From a checkpoint of a small mixture-of-experts model trained on Wikipedia.
Size: width 320, vocabulary 16384, 55.5M parameters.
Below are experts of layer 6 (counted from 0) of a mixture-of-experts language model. Rows are named router (the router's row for the expert), up (a neuron's input weights, with its number), down (a neuron's output weights, with its number) and show model dimensions 256-319. Each number is 128 + 32 x the weight over its row's rms, rounded and kept within 0 to 255. Numbers have three digits each.
After each expert's rows: a language model's description of what the expert responds to; "comes before" lists some tokens at least twice as common just after its tokens as in all text. This comes from a sample of Wikipedia text that the model never trained on. Tokens count by the router's weight.

# expert 4
router:161146164099152150116149117171149127149091121198147138124146135124106149113169139147138108038086129138134107148127076150158073136075186074087158153104128120108135088165148147122184075154098143
up0:117124098102170143146090118092134202107139122010120172158155166080160090157080097152077156175135155095129125132144085098140162143098143117185175106074154182181147179196156092119111146069125123
down0:150163073089135128159078146129120132104117104103132159113108124064124097183143119131093172035174184175158083122118100075129139082128134171093144145159131140148108149140122170132091138154089120
up1:173153107182136157189158169151130154095147168121113131184107123186156142099137164163147136155110146116121159133090159118140172047122121116101101141073106153140069085100122135146159107094155133
down1:081157158105132144115115162079100142078167122112131199084127097095082180170079099117122155130142090117129123154120127141158169141072081098104095172137131053118098189125072113119127090171122101
up2:153117081129110138105117074124185125134061121159068150153182119164154121117104208133126137117147173137144153145117136186117108149103111158124144074084153113130106123138106067070121114078138156
down2:129097084053166165133079137082101164065061153100131166139120073103070101133156104142112134138169084155142131158095127122126145123146161138146062161162128213174096142100107135160186150126104166
It responds to: Inner number digits
comes before: " |", "0", ".", "–", "%", "5"

# expert 12
router:132124137129056074118090092147188168097138077122138148099153144141146094090093123158107137153188087093159140177117112119103067113090132111180159093111123106110096093127122105163117112037157129
up0:124076208128094126088133179107147129067144135144128100127139111045110163139102129123116126151166138140144115158121111136111130172116170103165147111155079164189180153108097110146112111146158078
down0:107086096134126123131133095149073123180067141144187124090100137152114106067172101101124124092135087111154088102160066123160143051139071202095127113113108072090142118155108122131165123110130163
up1:170065131134125117105127162083156124116144125151129085157081107234095149076109089101106119208111110127042142095066148129136178146143135097108141142144113164139045137148146116129109121094083194
down1:112115167201206138115183108111179124152109123093114106122078153129123161066188167045137184156129163119159084112099203173194128086129167150140130157154150142172171178109164164114122169087131143
up2:131077123190136027165199064151152130144233192143118138152157132117127177139135120135157169179129075077163106110125150129167095114189114025114077104136100123136128159072120139059080107110107127
down2:114173102123127140150112146079132109098136182093139165130156153157130106146087115131150108137172145157067096131165103088110126120130128135105119125100127143058161073130197148106097159174167177
It responds to: Year digits, descriptors
comes before: " |", ",", ".", ")", " (", "–"

# expert 30
router:100163145110121082113132131148134185170180094140068120137146170161170114165113150131119132166145112090110167158166136112105054155103090088108143101129187099077087170214107165113195155156082140
up0:092120088113139161140148196141112190123149183151163134172102120132144102145120107102132122169130116124068073207162149116100138098085150146130117123156129084136189156147145167213104125094097122
down0:103155070102155103101141188091114103106106049194086120114132125092138166127134172099118159155113185120116186157150128161167085137148076076149142158148082106158109138088164127140092116126113099
up1:118157108128101077131132188181110156116168144094147081126040137117078162111125146099129115164171111128122132121095153163079136160103138117136096126150115212081082150177093180142130088097118121
down1:130124169144156096115110130158129140124067096132146143121171085147122114144078111124105154113103144120156128192086102147094148160089161144122075223120097179162131125155090118103179095109101134
up2:120115132102111198127151207114177189119157125102115194108126170101124161140129147069141114131148101139171110141088124141073112112122145158128095128171130107121111145089155128107125176133081066
down2:129170137080093137152156181102121142110134155137103141106062125149151163138138131117158037160163158153159135070089097124107105131128084134157078153133091146128131159113193148102075180191162137
It responds to: Name-ending pieces
comes before: ",", " |", " (", "'", " and", ";"

# expert 20
router:157165112115117129162072080145171191087088144129118164155135147164085146121155120177097170152092102100098190154132202119111076160152109110146081138122133187120122082170127130148146108074129155
up0:106133126113126154135125179072170111166071087146187187135096125141108110071108114137183196143119150138121099151163145085126101176120133075186125125157121159136163159189136095139114071147141123
down0:225118126078140125148133144145099082141112155092133158086149163148139109143168194175121156085128122141133179082132144070162057154112157147126115164119070125119152055112127130130112167102130122
up1:160119138158195137106106179087131128113173184063122135145173098122128173052086144110215121067136121112203119105120165159137134112179065113143125149088119122187147042127103123113190151044169153
down1:192147120114095106120106132104213145130101122116115177177102152105142120183095092125094119180160137070111101093101159135122102141097127166143107181121107127120129123109144176170113131111132160
up2:138090119129162150109092091087138080094131146140135134221172143175171066122177167125102122146122086151126145106115125094122114107093145181095144107120123161194109133121102140138111140147083170
down2:095134129089159107139160114102140123186080038120167124123061079082152098166121170134124105113140096129144158143137106159122137131106021113142090044138163142143168160071141131169110169108150132
It responds to: Commas and was/is
comes before: " ", " and", " in", " a", " by", " which"

# expert 27
router:094142131147094158142120092127126136149127167164193074138139135086122103165156115109193177144143146078179109119093100086140136156151104133117130129103131161148125132159183118115080127066100112
up0:102150173151126118145146150083150145041067136154127129155181147118105152100070094139151153123097080142122159147118140167131127136074182138113184139170146099136119145067133055141099148054205134
down0:085129137122117150162165114123193071123143158095114129131111145075137090141099140149167128106159115111209119064104110152205091154162150123095097067117136114160142144096127188122157143148144106
up1:093136118163094137100118154133112194069114147160088162111155128130169214117150162097145141121111146101139083145103132114120108137117162130130199122126111131164063111157113122165147144044090092
down1:173138106134107079145167049142126136152189168109118160138142091137119135094105165148182158118107090103141126060205100134171066122175151202104132145156121129177091098151092190113074134145145132
up2:119105116166174148144111110134160154175094164124142130193085128172124115105103056043135196152140127092159156138127201156145126151147178125129145070076089113157161135096112122187143111063107116
down2:116154090112149158085125127145159115085145149089159174124179082119154164134111132079085092155097123107157121111120161125116112145091112142111104133138082106172136058058127137097137102151179093
It responds to: Sentence-ending conjunctions
comes before: "\n", " The", " the", " He", " In", " It"

# expert 9
router:123111097110184126095140043118127101177170116101110105131160117095102147146142094126152145134142127147110129124127168093086138157173170090162107111090131097160157149125126119148150140111098149
up0:148176101134133105097090131106124131060111075123160115195131140154160215105163061125127175087120096139141135127145135126096126058017146088101140093062141152160150177096162103115093129088170145
down0:174183188099148127099151116078200148084089150125112127123122117146159150142085099085099161163121106117124126096165221085101171123132156064125113112141153152121123132130155194183129158060150098
up1:123043168060121104136120158131163101151173121123121110132115116088099113139140049110118135124125170136164142177157150118151134130116102163153166144144120178151150163169203135138173090138113132
down1:113101115107103116140102158138097090165117126143098130122099135095141134216119153117127158119109123119088159133119084142132101113149147112188121091124166194099129120139102064119113190138074159
up2:115151164134164145151087162127099127168115143105165145166093148152135137148145109104121140138114133113086113111168103089063131099141120132111159169148062138141090093208160170242145089140136170
down2:115142097166173090147072095111126095058124089138123132136094162144143146104146076077124096138109148104099138134102148138129144203109157126116098136107083141159187164105147130119154126155077201
It responds to: Verbs and endings
comes before: " the", " a", " to", " in", " by", " that"

# expert 21
router:156142106191184074170127178117154100162147134130055127161133142131111129077155109120126174161177139108090111188167190144164127169084101115140139096148159156125115124160145130112116141147130198
up0:118110123070079117137109183102123189158151120129126129177139127134121136117108092169077120116105111103084153162129138109186134148111111163120105092133080189148140104104126134130159134075061164
down0:144155120079101133150121095086118106072169126148077188137148139144145106130090209120149114095148105092101147105149142066103090146160222112096167075157135165149104096127128172162159144063201102
up1:097071136117115213135070128110148093130115183133118102093164145113190129049115179121134108150111148140127213153130101114106111140203168110089157102100136113089126095032131118131043133125079113
down1:142070123081128127146148068183099107119076103127133148114139127091143141139113144129212145116115117088134128112169105129094144103153122185091122095105186131108109152136146138077104090154120115
up2:147155105177110129117095123136135176142147162109134183128120067167093091126135158117142113099145151117140128147116109110148117100173124170101076128153118096176155056164166114183162149107128139
down2:151176117161089110120122108187214099148116123132111115167119098118149125173109134100087200129170208119156130100148076134175180154178137133170092112138169156177168126114089106109126111123107091
It responds to: Table cell separators
comes before: " ", "\n", " —", " —;", " +", " −"

# expert 29
router:161144115110137164119135173132070063119173110188156111136126125098111091105139128170090150171129113055080130108107110156133147149131061164092157128102121107187159134132123190152153095169121131
up0:122172115155072151181123196112144135112164173135124142134092120110105137150102117096101122129158053107090140174125168137160125189090144129147187182145104105116126130125093132196084101142102115
down0:108086116111114089125130165109163130195155138128117180132173088107132121117131139155127144118119149148064063134139092125102101166097151145111173141155071156130079170081113138132167176098093134
up1:127083098123108123083147157179141135100133160152118173179090094173102120124095136109105137113133136117062144118084112156174126154143142092139137176144063135111127176182120155151079102159125196
down1:143114091186071137112108084114148098169139139100108146118143139183141106200136111145094139110128159126135146132155135157146187106114122084086113130129124093135178161117090126152160105138135123
up2:159141121173131094097161088151183175164091124126123100130111120158116156180081158081133140155092137198123107119064154153208151038177107065103117143154071137117117130106137151138120114134140127
down2:081094198084163141137199116193113151159128118131136155099180140153169125137105042110140108084119100118130096144087154129141142129078148072128081180093080130095089121191123097160087170078129130
It responds to: Place and origin prepositions
comes before: " the", " ", " a", " \"", " his", " York"

# expert 23
router:108140170084139147125181104131101102132101084102120143164095096117199108117175074103145110103105106121130173119128186150097178092171095130170117191128084154117148126117164108110101103123168069
up0:186117095136047180149147135092133143098138147173130162173128113108159099025081121096109146131092127108087119100118107153120090105128152218116126077179099150078171107157126122136132099114105173
down0:120058121178101125061136140059133149168167147155195069077127134144193123102166183053164185164160154171141137137146111099128073101097141090137080105123125125141122113161172104128146156112100155
up1:162159073173143162104164179153156096126110202108134159180127119107117143079134180108127185140124154079157145126084128127139098169119108074110176153120100152146131173175132124098166090122083129
down1:202155116136214119178116149130166113168114135114135104125123164086180119060110173115149117124118099203162102083113102114138136161164127101085110110133154137167165165119165143165117163107119114
up2:180124149129117091124122147121123137143195091124091156171141068073126158131111164102133136142167122127128060139149111122094130152038167172098108078157127133150135112158059094150192066148098083
down2:150125102114153132109139149109089059143151124142152106076116102094146088087116115110161093074167128200135145138175120114194119149191176087111154104114099152152126159130170126099120141155191119
It responds to: Line breaks and headings
comes before: "|", "\n", "-", "==", "===", "The"

# expert 25
router:036072128118097042107124117100086103146133064132172160087158195132134137101086121145107134132121110156136122088202109141132056145175133166158192122126087144176161104121132127138085087172124107
up0:101175146115098146111123108147114220108167105109126076153170134102148170098153146154108216163134079091159154119063166158120090127098154135152144108139143091126134122152140132145075084130176081
down0:132140179168105087102132114136115096116165104106120119106108170131080107115145122138106175174134172095070109118068124130155193125114116038100141099121041190138111086195128143105064180164104129
up1:097150151101124109157101124062181186137112116127119110129098134172139153134137092111112136169119111163072147171137158174138124159170151117180081151182148101151095144172083149121136155100141118
down1:107127114126136104135104122191144180095107105114116159035117145114118119160107120134118113139137103150124161144140134075156098153140169112125095138162106125106138109075095145148095106136154188
up2:150070147084133138127123110083144110107113176089129168120157123160127082081135159120080167082119134164136058175092157242147090107112143125126140192127143114079108218148097091123126158078130082
down2:100108103075160171092108111129158112174151143159099107099103103155155115109139143108175160070123083181092112073097070138092125106139138184168143138072179128147094199113132136138091068160038112
It responds to: Middle year digits
comes before: "0", "1", "2", "9", "8", "6"

# expert 3
router:114130180102115181149119159104155143082144102157058075124072125141157145137124156161118119073152073095151158086145086056119135198111118111195179090097123088053129142096126115134148132158087095
up0:131142199140079081129107160113119155108180091088117124127131119114065100149169084106192175166133093112075140108127130108102070141177136135103165094156104202120140120100097126130133093155136172
down0:136122128168087122185083150114164116110171109050078137082111101136093106137134137138134123157115118118175169099117097126128111114142111132147137162109171157107154101108139116104101156185116123
up1:093109143166096108127076189161066144115130167153106092143157125084148166164115168107205109119171146134111100132140089132134128098062149142136107105117148093135104109158120101092118089113080141
down1:107113156089173174104145094171164092039136147088118063103148076158159179110110161128111150095189085077152104153089102102149104163116170173128148124111081176187103065138114124137162162145137108
up2:156171132069133162134228117146112089081144124094143135128113170088161136127099127106145132164108096134155111157089118107097122108136133155122202155125113148093118123124083159114120098114088187
down2:133160125125148169110122154104158139146121153117126099175167131087119094131107077123203073149127094120036089136189141143050043064151088110124126111118144079092129146178156098100114133166126125
It responds to: Place nouns, particles
comes before: ",", ".", " to", " and", " of", "\""

# expert 24
router:138084117128125092129128104107111104143139131124130080149097110089130141129167141141163093123183162165153111090090125055166140142127103088035156059130166108092143147111139183136117153132166111
up0:112138171112158152183083137161159099124145134081103156129112113172106111124116145133152129096181090149130076155085179145083107083096097139136135173164115126151083133096094109149105146116158116
down0:103111108155154192087088140119120146149151155056110129102105158180117147137133154150156150122147131095113127173148148091143112108174118162127118123109138120069107120189102092110111126106114128
up1:212149168169131120131134117150138133116140120144118099199093145155166118145192137108095178120175115139120132150141111118181084087095157126094154103128144197137167180078130145148170152124129110
down1:140161164149062192110095175098178106168154139123082153064111141132104061166155141142161129109133149085182114136097090115147137090092151160125131121133131132102101143082153140132097144121153139
up2:159122119094093143147106127058130082123120071150088123115118177095069120126129095111118149153128158061141123135145153146151144098122133163087120109093111142140073105134115087220111074101108104
down2:128173104123143018129124121133087096183073119115185112118110124098075082141149078154196111163148153144162153163143116166196134134084111135127100139097138150151101136158143164071076124087138132
It responds to: Prepositions and spacing
comes before: " the", " ", "4", "5", "6", "3"

# expert 11
router:133148099138147131137110136144131144052144163115133129117112095233106089126176125121123122077112165091134057070131102132176168145169183141145123103180079095135128111137127101075131154098124092
up0:150146110155101087138073130161154114170115114138121123130149094155125107182113130167124172142141151150111124141107139125166131062115137107080117124100113112173099142161074144137095070117102133
down0:119118142150053202097098101091120188116130199073133195115134112135112167097108109118114133152126141190147175083146104151172122077135092146143121114139149127139162164120119135131171169091147152
up1:136153103095115094062164186100126166110198164167108084180137122111140109094138135191146091146109130160156136165125153140115081137089121135111128135072143162135164170089129115129085141064141079
down1:160057181081140128173170129158115091138130138142172120161124080131143071123140139090124154127086163132132082139160105137066088162101139079217158094161122125129143088138080082123132127179153119
up2:103143094077110135165142058168181114118130093087144101157160119130128067155099091130126122151146137138143119128187135137190132102148116091131147099136156157088076146123121083140127168166117083
down2:125110086090180081114136143158153183203192096117111086101125128106148128138115104107144142162168148165147103146145144148173182096149129039150124166155121151111152115179174076096169115157105111
It responds to: Prepositions and infinitive to
comes before: " the", " be", " a", " he", " his", " have"

# expert 26
router:119138146125112071101162103154109145173127099126180117102153084107164103162135166052092164188132145155194122156153144119120150119120118166116093133166145148189135153116097168095179118046111085
up0:158086100136081114216151183193193204147115190116125173140079121111142114166138081136113092116147115205109138166171130132186145057159112099098128132150089151127130096127144163120108121082159104
down0:189149143109118131191162161110066099148168196123127164098129096091146161137130162153135198101041142128072096152140153153113146116131152142152089133066094174122095178102107074112150126056171088
up1:137160095139186089165054171088153136202092133104156118175115148185131106198146118131086084130051142118193191179180141152123106096176118192102086155147156112142103120156157170160120113085123141
down1:094112053195062132106112168127198099147184074167081151147155188123152134131130116121141088134136075142140101121137108146120166155115179110121114139063116132137067137147165103099118120157127162
up2:143137155092131106170155133116182115130083187146087145114103126133119147173124081152128097144141174133154110167088076160048090091145202113083119158190148204189110128184128121133183118085146132
down2:142117103118109129098110074116080133112171124199132102145088121131119097118199194117114147186124152123159139107127135122149087137118160127105176131103140065160164159121151173162123100104108140
It responds to: Spaces before numbers
comes before: "1", "2", "3", "4", "5", "6"

# expert 10
router:146091131179071137092150132130115161080116160077094168156165123143078145097097099117082093082199139123117161145171159109114102112087073147149162172091126137102128162104058132131127140135116173
up0:076144077136109108107093092192111134130104101192194084130143126168138123134136158190105140155180137112148129126134105138215140104133117110106138144131098142073067145195101127131165150081099144
down0:155146132150150140103057084111127141132104157111095119127132124143112102184125202163066135115154125178123134069113103144128101160102136122105086117091098093115158117147169121095159079149138090
up1:130113093129136083119147118143088121153189209206170149113168145132116138090149134156131114156172149100160083155111124132115114151140103084131149170140142112170090134143156136142118118127105117
down1:109164110067093127098092138085149127184090159119148121188157121128099125210174163163137108104133107169164102093148115054125164127126128118102119139111131149151125160160162140145146142145097164
up2:101123115103133162187163140191159149130114129184146089109097140129155107140162071155118138129135105091170097147142160167130124092071089100075080105096131137161146158086118117134111092134097108
down2:105122200135155177087110123167099120118158124110128160114099180133139137072085117092172117104092119165158106217094096115158114170105136103106102132145145212184137074136119106164074124134161099
It responds to: Mid-word name pieces
comes before: ",", "'", ".", " and", " (", " were"

# expert 19
router:129178151177100141138084137066103136129116114177144092135099103129129164167132100091176094179146121112124134106143121157126152158158112103083152082109096106144085115082121148100065143147120142
up0:166139125131099063139114153154105103156158149101161176131116081114170122081133123133184105143132104115133124120152123198103117144086138165097210167092099048124170167117116112116152101111081100
down0:097110140128121097130117119154086103071063135143169121176094135100113094161214115110183120118109109129193134111106147076078140126124147102120089117128150155187147118152053153079151187142133125
up1:159204132115089083147146090106114146082123096178139123143131142099116099116170152115072100116136152146139074111141117152107085052103143125058128130084115197123119110138100159136161066172045132
down1:122157150107105127127127129177105098087148083108126183106150108146151218177143054109122114146155173107074192087072114125144142130117184094132155108171105166076125074148146138162131098149089111
up2:103084150141115091064093113116120159170114146165178127139139089094175133110138105085184172100147107124170203111138094124146107121111127096200133201101141066157122062124091073130098132104091164
down2:170111134130140121117155159115162080182153074128078149120100115172140151177158114149111176083132096169058159046182160161130118087117093109160107143161148133113145138134041129106141128133167129
It responds to: List and infobox markers
comes before: "9", "-", "8", "7", "6", "5"

# expert 15
router:149136143172120163098111121155127109185140127134135091158184109149092109105121159143126187100159126094130136138163159122145083117175155146187070107084142092102152129097060102146099130040118143
up0:134156092175157113127058131186141065153190123133158130145170207130138100091143142142118163066119145157105122121075095131124129106096163081105101149175153129110126146073103111158116113123096132
down0:211165108087155045121090132121104155109165150090105122062116096116107060086122207173062091091163137086197124178155115138088136099182097076098107117156110152144128117152134133129158146135150084
up1:025161141084127123116078157082131120192190137136166113150137117145125138131088152153109076134155128112138107112112117120178110107073183197134127110127135146092124174112082215153176113168155132
down1:102160129166155145153147111150156151107110122150069119098100084134111146140200177138060121130094136064147119120135037108135132137137129117164105141190136197103194139090081141160075155148132123
up2:091148098077152122095068127200146138098123078104222153154172139071135135133172136078166122080089163089113120124079145104085115135149055144129171041124106127180135175111119163166109156108167103
down2:129063142116148059124165074166124076129150165173126163093065106154149075128129157136096120096109132098062186172071139094108138163146098135167094094085167117137166073089103130133107111097195129
It responds to: Abstract noun endings
comes before: " of", ".", ",", "\n", " in", " and"

# expert 16
router:098132098123110179154130105175120084122171132070111096102099105116121134121112118076084085106136151109158152068099098139122117055095145081183105126200041104127106134138068138101152146149126143
up0:089132160135138116096152060180113102124128136158132091169139134126117118120120146097181111107113128155160119141092148176119173203110173049112148210165080091098073186101114132156111143108124082
down0:068139110097160099131088173144157158100158134175133092145140127065127178140095170163138152100165127166126083113135036164105133120165187133166113136146088141184093165106176121121131152091113123
up1:101104183125098174168119137160146157148135143133127130123169131118185147104183110152122130156117110103073192125054167126133090115104104106187126135098129136142051114181039120116103158105145187
down1:151123173091082143141151153108136088174124152124103163127147134126105129143183144123115167151126154176107100094169157143116193130168147168082108110105128111151085140165186109122121156128144151
up2:132195133163145116200141169152154088089134055099110123127143158101151083108181093100092122131160137069159143123154145203104135140142191116097143067119106174146146132114078117198080139120166120
down2:072114128090066135081110177165094165113135160098086090116135137146123165132123107093092109140113128113135129071117099144146144175134125133184071083160105219165173082110109075130137100093122173
It responds to: Leading year digits
comes before: "0", "9", "5", "–", "'", "nd"

# expert 7
router:136122145088074150121096127157111104112106170121090255144180173105098152090169115160113062133176145132121122119086101114134139094181169144105110131145178140122141167173170084112135113141168145
up0:178136105137143109199137145117095172098139071149143160164103096167134151202167150165118112128185145147147173106138142135090165151153176124020133092083126179158118114167143127133109142115141165
down0:111177101163173197118132072144162065081170124102104079118153162170143178180116158107135127134123132132067122074081174160163112140133128101117078165105147125103134139121107101197107152175058122
up1:118120150116146125192089138138136129065113158164112134175167129096151075083162084148173146125108183120177169176151117167142137086093188171048155108146143174127136140094005125125138097160122124
down1:107112158161106132101110165156132095165158101177076136096155116052179110138052128139157110140150166156168128172138046077150085107121170172079122105138146139165166088140079127124083100133154133
up2:136093162119135099173141112058132083106163148124138144158109052124098115119124118109096167101203125191108119106144140152103115180177126153093169126134129170068148154139147095189157124087144116
down2:139152110145149137144109127109102084078097090070111141107095099161165135131125150116164127095138172141188120121108113133190080128202053158200138120145136132121131110137120112152138153163105138
It responds to: Possessives and modifiers
comes before: "|", "s", " life", " career", " first", " season"

# expert 22
router:154143116112115112136126076113130110143150144135127092059083123160079176156143172208176112113106133142188152097162132171150143122111125117089154120089103121073159144082113132127101075093088110
up0:129092116152068119102087076130087135145184193107189214112112135096105094154203031139096123127131106160115098135137145082187129088110168126148079154135145156185133097166130168129156077076113130
down0:146182068159115129091147096141184117126113069134119121111153156106147128147118130112135161138124163110129087138079111133115122153129129112161126159212085134120156170130145074141157161134121139
up1:117125155099113117098140111100158078133133133117145173166079139047134152200115102115157143058121080142150145178130134063210119096214133120120183119115119138134082142102148093153122171181083062
down1:108150122131165100171179102076138134094102109165137072101178161143121145107165144097191132143101132108108167116110114121115112156096126113128084123188109158124148078124130154125108080189160146
up2:159100145144114111179091170125180144124065143161072131158156110120109173121107108127132145107162091130115106136112169153155155103129154107135146099122092103133125114097145091114097130109094142
down2:109046166106147154114165140175127145152157137100150173196139102168137102133178118156148118068149160091137132104132162163145060098129061143096075113108110136192118097107124111099185088051126180
It responds to: Hyphens, dashes, headings
comes before: "\n", "1", "2", "The", "s", "year"